Experts of a small language model.
Experts: 64 experts in each of 4 layers, 2 picks a token, a softmax router.
Training: a variant of SOAP for the experts, 1017M tokens, 4003 steps.
Below are experts of layer 2 (counted from 0) of a mixture-of-experts language model. Rows are named gate (a neuron's input weights, with its number), up (a neuron's input weights, with its number) and show model dimensions 0-255. Each number is 128 + 24 x the weight over its row's rms, rounded and kept within 0 to 255.
Before each expert's rows: a language model's description of what the expert responds to; "mostly gets" lists some tokens that are sent to it at least half of the time. This comes from a sample of Wikipedia text that the model never trained on.

# expert 47
What it handles: Space before numbers. Bare spaces and opening parentheses before numbers after colons, semicolons or table pipes, as in Debut: Round 16, Coordinates: 41°.
mostly gets: " (", " ", "(", " ["
gate1 [105 134  94  99 121 100 127 115 112 185 117 141 109  73 166 126 129 183 113 128 140 135 133 135 149 159 121 133 107 107 113 140 141 162  98 148 133 127  91 149 118  91 117 143 129 161 151 114 124 138 157  93 117 127 181  73 153 160 143 141  99 115 154 141 155 137 142 149 149 144 123 112 114 111 114 161 160 167 159 111 120 174 111 104 162 120 122 144 141 123 131 131 126 143 114  90 117 147 151 129 141  79 120  93 123 132 145  93 143 133 146 119 109 164 167 137 155 119 164 156 168 149 130  80 144 140 141 119 120 165 165  93 134 182 132 111 150 116 106 127 101 121 146 116 124 119 163 138  85 119  93 163 133 119 117 120 124 148 133 114 154 159 114 147 105 181 111 177 124 117 120 126 138 160  96 120 171 174 101  72 131 115 158  99 119  77 126 106 148 100 147 120 126 128 146 141 143 156  96 121  93 149 128 111 133 166 146 172 124 134 127 125 141 106 138 135 142 116 125 114 172 154 142 155 116 112 139 114 113 135 186 121 139 146 103 154 163 109 192 144 142 100 125 119 141  85 145 151 161 104 125 169 171 138 116 123]
up1 [117 103  83 123 106 120 156 129 118 200 124 129 106 108 151 121 128 153 109 130 150 122 153 132 121 132 110 124 113 123  92 178 125 114 107 134 154 112 104 123 143  99 136 145 126 151  91 111 105 101 169 117 134 139 137  87 130 120 162 120 141 116 138 128 125 134 132 123 127 133 156  97 121  93  97 149 159 178 153 112 135 144 131 133 147  92 148 139 114  86 126 133 134 144 125  85 118 128 149 124 183 108  89 115 126 127 135 122 108 145 125 130 146 135 141 145 174 137 127 161 168 130 121 106 141 131 134 143 138 144 160 120 141 173 133 104 126 109 134  87 130 150 160 117 142 117 133 125 147 102  82 150 122 164 152 114 121 131 124 136 161 155 119 142 124 180  89 188 120 113  84 119 109 198  87 124 129 195 104  73 125 127 111 127 121  84 118  55 117 108 130  98  92 139 128 150 145 142 113 152 106 144 108 128 133 191 125 155  94 124 100 138 166  95 135 135 121 133 150 109 156 100 128 147 124 138 114 128  95 114 132 102 124 151 142 182 173 102 175  88 119  91  85 114 115 114 148 145 159 129 133 149 146 180 118 120]

# expert 28
What it handles: Digits in scores and tables. Single digits in scores, dates, percentages and table cells after dashes or pipes, plus verb stems such as laun, kill, chang, inj.
mostly gets: " laun", " kill", " reve", " grow", " inj", " caus"
gate0 [167 109 117 114  78 145 110 121 136 122 151 129 111 147 125 114 119 110 151 140 130 144 108 164 192 161 125 106 144  79 115 113 152 123  86 121 123 158 101 180 145 136 135 124  97 143  97 117 121 151 118  68 159  83 126 103 141  87 142 130 122 149 149 118 123 107 111 103 144 125 108 130 119  77 124 105 125 139 125  88 115 112 135 148 157  97 136 112 128 134 107  83 136  86 100 132 173 134  81 157 140  80 162 120  99 107 126 146 111 145 132  95 109 134 137 128 139  68 108 154 150 121 120 117 119 112 168 140 102 101 139 105 134 119 151 130 109 125 156 141 113 114 148 116 127  77  78 105 150 146 165 158 125 164 116 152 128 127 175 125 169 114 145 174 167 141  98 161 106 143 160 118 143 107 128 102  76 134 129 140 112  74 110  68 146 146 108  73 138 104  95 106 124 138 151 121 137 123 109 137  94 108 147 143 107 129 126 140 112 150 116 125 163 156 151 153 142 118 142 117 121 145 126 100 158  97 109 176 100 133 121 129 103 131 159 154 118 122  97 125 129 125 115 118 122 126 144 159 133 183 133 139 173 144  81 112]
up0 [113 131 127 113 120 131 124 142 145 125 139 108 120 133 184 104 148 114 114 123 154 135 145 139 148 114 130 115 110 140 121  98 153 126 124 149 131 110 157 109  91 113  98 178 118 124 114 101 155 106 121 147 133 115 150 107  88 133 118 135 137 111 113 109  92 143  93 138 140 141  76 104 119 145 120 111 101 131 108 115 113 162 142 154 165 162 145 100 136 155 104 121 126 117 156 117 161 168  95 123 122 123 180 174 128 149 140 152 172 125 127  86 146 183 124 119 117 155 113 155  92 201 173 196 156 113 148 119 106 103 127 153 150 148 120 119 120 131 153 120 130 110 133 115 101 143 103  81 124  88 155 132 131 126 142 178 131 139 145  97  78 152 115 142  99  88  95 178 166 139 132 109 168 106 119 115 155 167 130 126 119 113 137 130  96 141 137 129  91 143  99 109 137 113 100 115 133 147 115 114 125  79 118 105  83 133 152 128 154 156 114 152 167 136 127 181 154  86  60 181 102 134 101 133 139 116 176 129 155  81 109 112 136 146 104 136 107 125 137 156 124 150 133 111 128 124 126 118 155 102 146 107 118 152 141 102]

# expert 2
What it handles: Articles and prepositions. Determiners and short prepositions opening a noun phrase in running prose, such as the, a, in, its, at.
mostly gets: " a", " the", " The", " his", " an", " its"
gate1 [159 180 179 142 158 147 168 118 114 124 149 141 155 153 136 137  94 153 145  88 123 125 152 150 147 117 140  93 135  98 150 121 135 119 118 143 108 144 136 113 120 119 143 151 107  99 159 112 131  91 116 139  85 136  91 151  91 116 110 157 157 160 121 118 132  95 158 167 144 151 128  95 154 135 123 168 112 104 142 139 113 116 166  70 144 118  96 114 134 126  83 107 109 124 154 138 167 115 149 160 161 115 152 111  96 145 141 132 139  71 127 124 118 117 101 115 145 128  98 134 144 140 190 160  89 129 107 112 158 135 115 126 172 171 100 167 168 175 126 141 181  98 128 111 139 122 145 159 140 126 117 152 128 165 148 100 117 103 113 126 150 129 106 119 132 120 157 136 131 161 156  96 106 103 142  67 156 153 143 145 124 149 125 131  80 149 117 120 123 116 110 167 157 127 139 155 145 130 125 145 136 118 107 153 114  96 131 161 119 188  87 155 115  81 145 142 111 154 114  78 112 152 130 108 152 121 104 148 125 116 141 181  95  75 143 143 141 110 151 148 132 104 144 130 134  96 146 112 148 113 103 119 156 131 127 105]
up1 [114  96 125  83 125 101 117 104 129 100  89 107  84 107 140 106 135 129 105 127 134 176 133 154 124 112 105 154 147 153 108 103 124 141 139 118 144 130 121 123 133 125 134  77 130 145  63 129 139 146 125 123 120 132 138  96 186 154 125 139 114 116 123 120 105 165 164 110 106 131 145 142 108 153 169 141 136 170 135 105 163 130 111 149 114 122 158 160 135 135 157 102 147 112 119 105 121 108 150  93 132 152 136 121 134  83 142  72 137 124 141 118 134 141 120  92  94  95 150 118  79 122  95 186 164 137 107 148 126 122 132 117  78  78 147  92 126  99 124 111  97 138 114 151  97 147 169 103 125 160 149  92 109 137 119 149 140 167 189 142 148 166  99 136 118 181 103 107 142  93 110 145 143 109 140 136 152 148 127 153 157 134 160 144 148 143 139 121 159 138 103 117 128 102  91  90 112 108 134  89  91 157 154 105 131 113 130 116 123 121 150 132 130 159 108  86  96 122 118 112 122 121  99 107 137 155 136 108  99 140 120 107  98 162 101 133 158 156  96  90 119 185 138 105 135 123 164 151  67 138 127 150 103 123  93 114]

# expert 14
What it handles: Pronouns and word endings. Subject and object pronouns like he, it, them, often after commas, plus mid-name word pieces such as ić, oy, Christ(mas).
mostly gets: " them", " Christ", "ić", " he", " dou", " it"
gate1 [110 107 130 103 100 160 112 146 120 103 129 161 112 138 112  97 134 156 127 172 168 120  77 138 117 121 120  99 119 143 125 162 111 116 106 128 124 144 137 173 105 144 107 117 115 118 118 153 117 183 151 129 111 106  98 156 133  86 121  91 161 146 153 152 162  87  92  95 183 123 115  88 164 139 148 116 167 107 204 135 166 112 133 182 146 122 127 161 155 131 123 144 126 123  98 171 154 125 137 137 134  86 137 122 125  99 106  93 107 135 122 130 132 121 158  99 114 129 199 137 115 161 136 122 161 141 111 131 157 106 138 123 151 117 157 124 182 135 177 154 141  92 142 168 153 127  89 125 123  91 164 128 127 129 106 140 137 121 151  76 149 108 143 148 145 156 120 110 132 146 135 132 118 122 157 114 110 112 106 115 171 142 125  80 126 128 138 119 153 119 131 143 114 144 127 179 122 196 162 124 151 134 152 148 120 129 120 144 137 115  99 117 144 120 110 111 186 106 156 117 105 112 149 153 101 147  91 132 115 122 143 120 110  97 102 177 102 153 140 151 136  82 108 141 116 150 131 110 155 133 133 119 153 145 139 158]
up1 [ 94 149 138 153 159 156 126 115 149 150 127 111  96 118 130 166 115 115 130  98  95 123 120 133 133  87 129 135 135 139 132  99 142 115 164 162 114 106 108 128 142 142 157 130 106 145 119  94 139  87  92 120 139 150 118 126 140  96 178 143 109 122  98 147 106 131 158 104  88 165 114 178 118 128 146 159 126 155  72 161 118 112  99 119  97 138 123 112 113  95 125 133 132 159 144 122  97 165  85 138 168 130 114 146 149 121 184 179 153 157  98 170  83 145 111 146 171 137  95 111 138 111 142 146  71 131 176 122 101 117  76 143 142 107 109 111  95 127 112 138 110 142 117 113 111 129 126 120 154 133  93 105 127 139 152  86 114 159 136 166  86  81 112 119 114 110  77 130 111 122 116 123 115  94 126 146 164 141 132 134 112 101 124 153  91 145 147 127 117 116 141 116 127 143 112 164 126 112  86 132  92 111  95 150 192 139 132  82 156 159 121 114 116 159 104 175 111 105  97 108 154 127  91 123 128 124 143 112 136 167 139 140 168 126 133 129 154 142 170 144 116 145 129  83 123 138 127 156  96 168 119 104 152 145 141 107]

# expert 57
What it handles: Name-internal fragments. Pieces inside proper names of people and places, often Germanic or Slavic, such as Kre-ts-chmar, Farn-s-worth, Holst-ein, Pilaczyń-s-ki.
mostly gets: "uns", "ins", "akes", "eck", "ein", "ows"
gate0 [138 189  96 144 132 116 131 192 162 132  86  86 105 138 106 129 117 138 184 160 189 154 143 118 119 108 161  94 139  92 133 161 127 111 155 163 119  98 119 111 119 130 157 144 149 133 104 128 131 167 105 119 123 134 105 118 102  87 122 124  98 144 134 114 135  89 155 187 113 123 156 148 103 140 163 155 138 148 152 131 126 166 142 131 127 123 114 116 131  91 104 135 123 148 127 126 110  87 134 102 114 142 142 165 130 125 133 114 156  94 122 114 128 143 150 138 133 112 119 125 122 124 165  78 125 108 103 147 108 110  88 121 125 119 113 134 125 157 137 141 124 190 101 131 119 164 163 133 122 146 136 100 115 112 135 121 133 119  90 137 115 154 152 106 139 129 127 112 119 134 149  89 132 125 147 148 146  59 134 169 129 123 182 128 113 158 141 133 126 121 122 144 159 164 117  68 126 188 124 156 128 166 142 183 106 160 101 101 104 145  78 165 107 116 165 143  96 110 140 152 160 113 111 116  85 170 141 171 147 136 118 140 117 121 125  88 127  98  98 119 130 103 129 147 159 133 106 117 130 121 111 173 145 145 154 151]
up0 [111  98 131  95 132 124 128  96 138 119 151 150 153 143 120 147 139  94 113 110 116 111  93 152 126 112 153 103 117 157 107 128 124 148 138 133 116 110 118 104 144 121 155 162 121 139 109 111 101 143 163 165 151 118 123 119 135  68 146 145 110 122 155 124 130 124 105 120 123 121 109 149 164 102  99 151 167 100 122 123 123 124 110  81 111 100 151 175 149 130 151 111 139 135 154  66 140 130 178 136 140 137  79 124 119  96 151 143 132 138 130 162 131 138  81 125 124  99  76 122  78 151 119  92 120  91 101 164 115 138 134 181 143 135 163 160 143  89 135 121 119 143  90 142 179 172  94 130 118 137 144 132 137 153 132 112 113 136 158 143 154 141 170  78 107 143 112 113 132 105 103 105 161  96 128 109  91 109  93 153 104 127 129 185 147  78 125 107  99  92 114 115 127 159 120 127 124 122 137 172 126 146 111 131 126 102 123 141 150 144 180  88 133 171 141 141 119 127 112 128 106 149 167 128 111 104 172 151  94 167 150 174 109 114 121  88 146 101 115 157 112 111 123 137 164  98 115  93 119  90 112 135 105  87 150 101]

# expert 35
What it handles: Mid-word fragments, URLs. Word fragments inside website addresses, formulas and place names, plus lowercase stems such as stud, oper, car, circ(ulation).
mostly gets: " us", " cop", " car", " aud", " stud", " aut"
gate1 [109 134 125  84 138 115 137 127 108 131 140 159  55  64  57 114 130 124 115 124  88 145 106 116 141 196 107 138 103  79 158 136 160 114 159 113 115 124 102 107 130 151 142 155 111 125 131 137 121 125 161 110 101 168 100 119 138 119 103  91 117 110 116 164 133 135 120 135 143 157 151 140  98 150 156 123 118 128 150 135 101 146 142 116 146 136 118 104  86 153  96 147 126 110 132 121 125 156  84 167 125 127 154 131 137 102 129 124 158 153 114 163 173 106 120 134  68 104 119 155 136 114 148 136 136 141 117 157 135 124 100 155 143 142 115 173  86 132 105 110  78  91 126 102 139 122  89 110 121 141  88  97 137 139 118 136 118  98  98 121 143  94 139 122 114  90 161 122  78 135  98 128 140 112 126 186  90 163 136 125 138 149 111 110 139 156 149 118 112 104 113 159 114 125  95  94 169 129 135 116 138  82 142 129 118 137 159 157 112 142 150 133 117 141  80 151 128 115 139 131 112 156 124 104 109  89 147 153 160  97 141 118  89 119 122 128 141 128 130 127 129 138 136  77 143 170 128 125 164 149 119 111 143 142 174  62]
up1 [151 138 107 139 113 127 151 119 121 149 137 118 146 100 119 119 108 162 156 160 139 140 129 132 142  84 123 142 171 166 135 108 123 133  98 164  66 131 193 103 116 139 154 116  94 123 118 135  95 122 115 126 176 156 127 144 130 134 130 105 178 149 127 123 147 117 162 154 161 118 117 140 145  84 126 148  62 180 131 128 128 128 123 130 144 133 155 144 165  73 120 149 180  85 137 143  77 128 150 114 131  63 103 136 119 146 112 104 116 137 158 114 114 135  88 137 165 106 112 145  78 155 112 115  93 145 126 118 135 141  92 104 115  98 147 146 159 158 132 109 136 170 156 145 123 150 130 138 175 124 113 162 153 132 116 133 110  95 107 152 130 190 114 140 167  98 123 141 148 103 122 114  81 143 155 121 155 109 151 117 146 118 120 114 147 148 122 166 128 109 159 114  83 149 126 198 103 102 120  87 150 159 126 114 134 110  82 123 167 113 112 136 142 105 122 119 160 101 139 148 124 134 132 130 101 156 126 118  88  96 130 135 142 165 165 141 125 143 139 123 154 137 180 134 102 130 121 125  92 144 122 132 118 131 117 121]

# expert 17
What it handles: Prepositions after nouns. Prepositions, mostly of and for, following a noun and before a name or article, as in Curse of, direction of, employment for.
mostly gets: " of", " for", " For", " among", "For", " with"
gate0 [138 146  92 111  88 158 122 126 128  73 165 149  91 105 106 143 133 108 154 134 116 141 136  98 111 122 131 153 199 154 130 130 173  67 151 114 129 109 157 142 103 121 133 149 110 123 112 173 101 145 148 114 133 126 129 120 162 123 125 156 118 131 120 145 138  82 126 140 135 134 141 132 141 158 127 127 149 142 133 114 136 121  93 112 117 117 116 170 121  98 114 154  99 170 112  85 122 145 138 166  82 126 115 140 148 116 150 181 126 131 124 141 109  82 178  89 146 103 103 143 134 146 119 112 116 125 145 110 125  92 110 182 101 124 115  86 118 128 120 132 130 137 142 181  85 147 138 134 139 171 126 188  93 137  86 169  96 126 110 126  94 203  87 146 177 124 148 146 115 155 128 147  87 126 117 116 126 122 158 147 140 106 147 101 108 175 102 138 160 109 161  99 145 178 147 168  97 114 102  90 128 164  83 117 151 108 147 151 112 106 105 118 113 130 144 132 125  89 145 138 124 118 167 136 133 104 147 121 148  92 126 129 147 138 146 105 140 143  95 153 110 121 136 126 122 108 134 109 145 111 126 122 119 141 145 161]
up0 [111 137 160 148 181 102 115 120 117 157 103 103 142 144 109 142  86 152 100 161 120 113 108 168 132 122 120 100 114 146 140 104  91 168 156 148 142 141 125 114 159 103 140  77 142 141 135  87 137 108 108 132 127 169 110  86 110 130 137 136 150 120 165 105 101 126 135 130 177 128 123  93 131 134 118 136 150 120 102 142 122 133 137 116 131 151 147 109 156 160 162 132 131 147 157 159 132 125 126 107 165 144 155 131 118 157 112  96 126  94 152 128 143 148  55 154  98 201 116  92 147 136 125 111 146 111 112 155 134 174 140  90 153 150 180 159 106 136 150 108 147 125 132  97 155 110 121  99 133 123 157 112 130 121 159 107 154 100 144 130 151  56 174 122  81 191 121 119 124 110 135 130 136 127 134 113 123 141  95 131 137 140 123 168 144 104 149  98 109 150 126 175 104 110 120 107 143 136 145 136 105  80 165 133 131 152  90  87 136 135 182 133 184 109 148 147 165 108 123 129 132 130 151 121 110 175 143 106 111 177 144 149 142 137 127 125 102 134 167 124 137 143 169 147 141 148 105 102 113 142 131 136 149 115 108 125]

# expert 6
What it handles: Past verbs, suffixes. Past-tense and participle verbs or their -ed/-ing endings in narrative prose, such as made, won, encour|aged, grow|ing.
mostly gets: " made", " against", " found", " won", " held", " used"
gate18 [146 125 102 130 119 121 126 147 132 108 131 151  75 116 150 191 150 133 149 181 136 166 111 113 110 195 106 109 112 135 115 126 167 147 122 135 110 112 105 104 138  94 142 142 151 124 100 118 108 155 124 131 148 176 138 145 117 101 141 149 155 132  97 166 143 117 123 177  98 132  79 122 144 119 177 131 177 107 149 117 103 149  99 167 127 100 118 152  99 164 172 120 117 170 147 118 123 122 107 150 127 176 142 129 120  92 128 135 131 145 166 131 104 140 159 169 141 111 117 133 170  89  89 160 103 161 145 150 135 124 119 120 127 168 142 121 116 120 133 173 130 135 129 108 124 154 148 149 150 118 152 119 133 108 164  98 110 164 116 120 140 161 109 144 130 121 104 130  78 164 137 117 129 162 123 115 131 150  98  88  87 116 111 138 102 137 119 131 162 137 115 101 144 136 110 118 144 181 109 153 158 131 130 129 114 157  81 164 122 125 123 105 135 124 153 125 121 160  98 105  88 140 130  98 132 170 109  66 135 130 110 136  96 122 119  91 116 126 121 107 151  97 164 105  61 137 130 113 104 115  79 158 114 110 108 138]
up18 [ 89 120 129 136  98 175 141 102 142 130 117 102 170 138  92 111  96  90  82  93 114 124 166 118 152 101 126 116 151 109 152 117  86 138 144 159 158 147 135 131 154 156 137 120 124 138 122 160 150 135 170 136 118  84 119 129 164 173  97 119 109 130 169 126 170 168 173 125 129 127 127 129 111 159  82 138 110 173 126 117 122 130 140 109 156 124 154 117 130 147 143  88 114  78 158 128 144 131 144 112 147 112 157 105 136 153 150 103 133  81 110 103 117  94  75 120 146 102 139  96 148 117 164 141 155 113 122 111 108  70 120 139 118 108 122 121 109 115 158 144 110 112 162 123 112  99 138 167 115 122 114 138 128 120 103 130 153  82 140  92  96 134 118  95  95 134 132  94 127 113 113 114 118 102 118  71 107  88 113 127 123 154 129 108 127 115 136 113 139 114 155 158 112 129 168 155 116 150 149 129  90  94 137 163  89 113 181 100 135 124 140  97 169 135  71 121 164 170 140 149 106  97  95 114 128  96 143 154 125 160 143 132 148 157 151 153 147 140 118 132 115 119  97 144 158  92 158 163 120 152 127 117 111 111 116  82]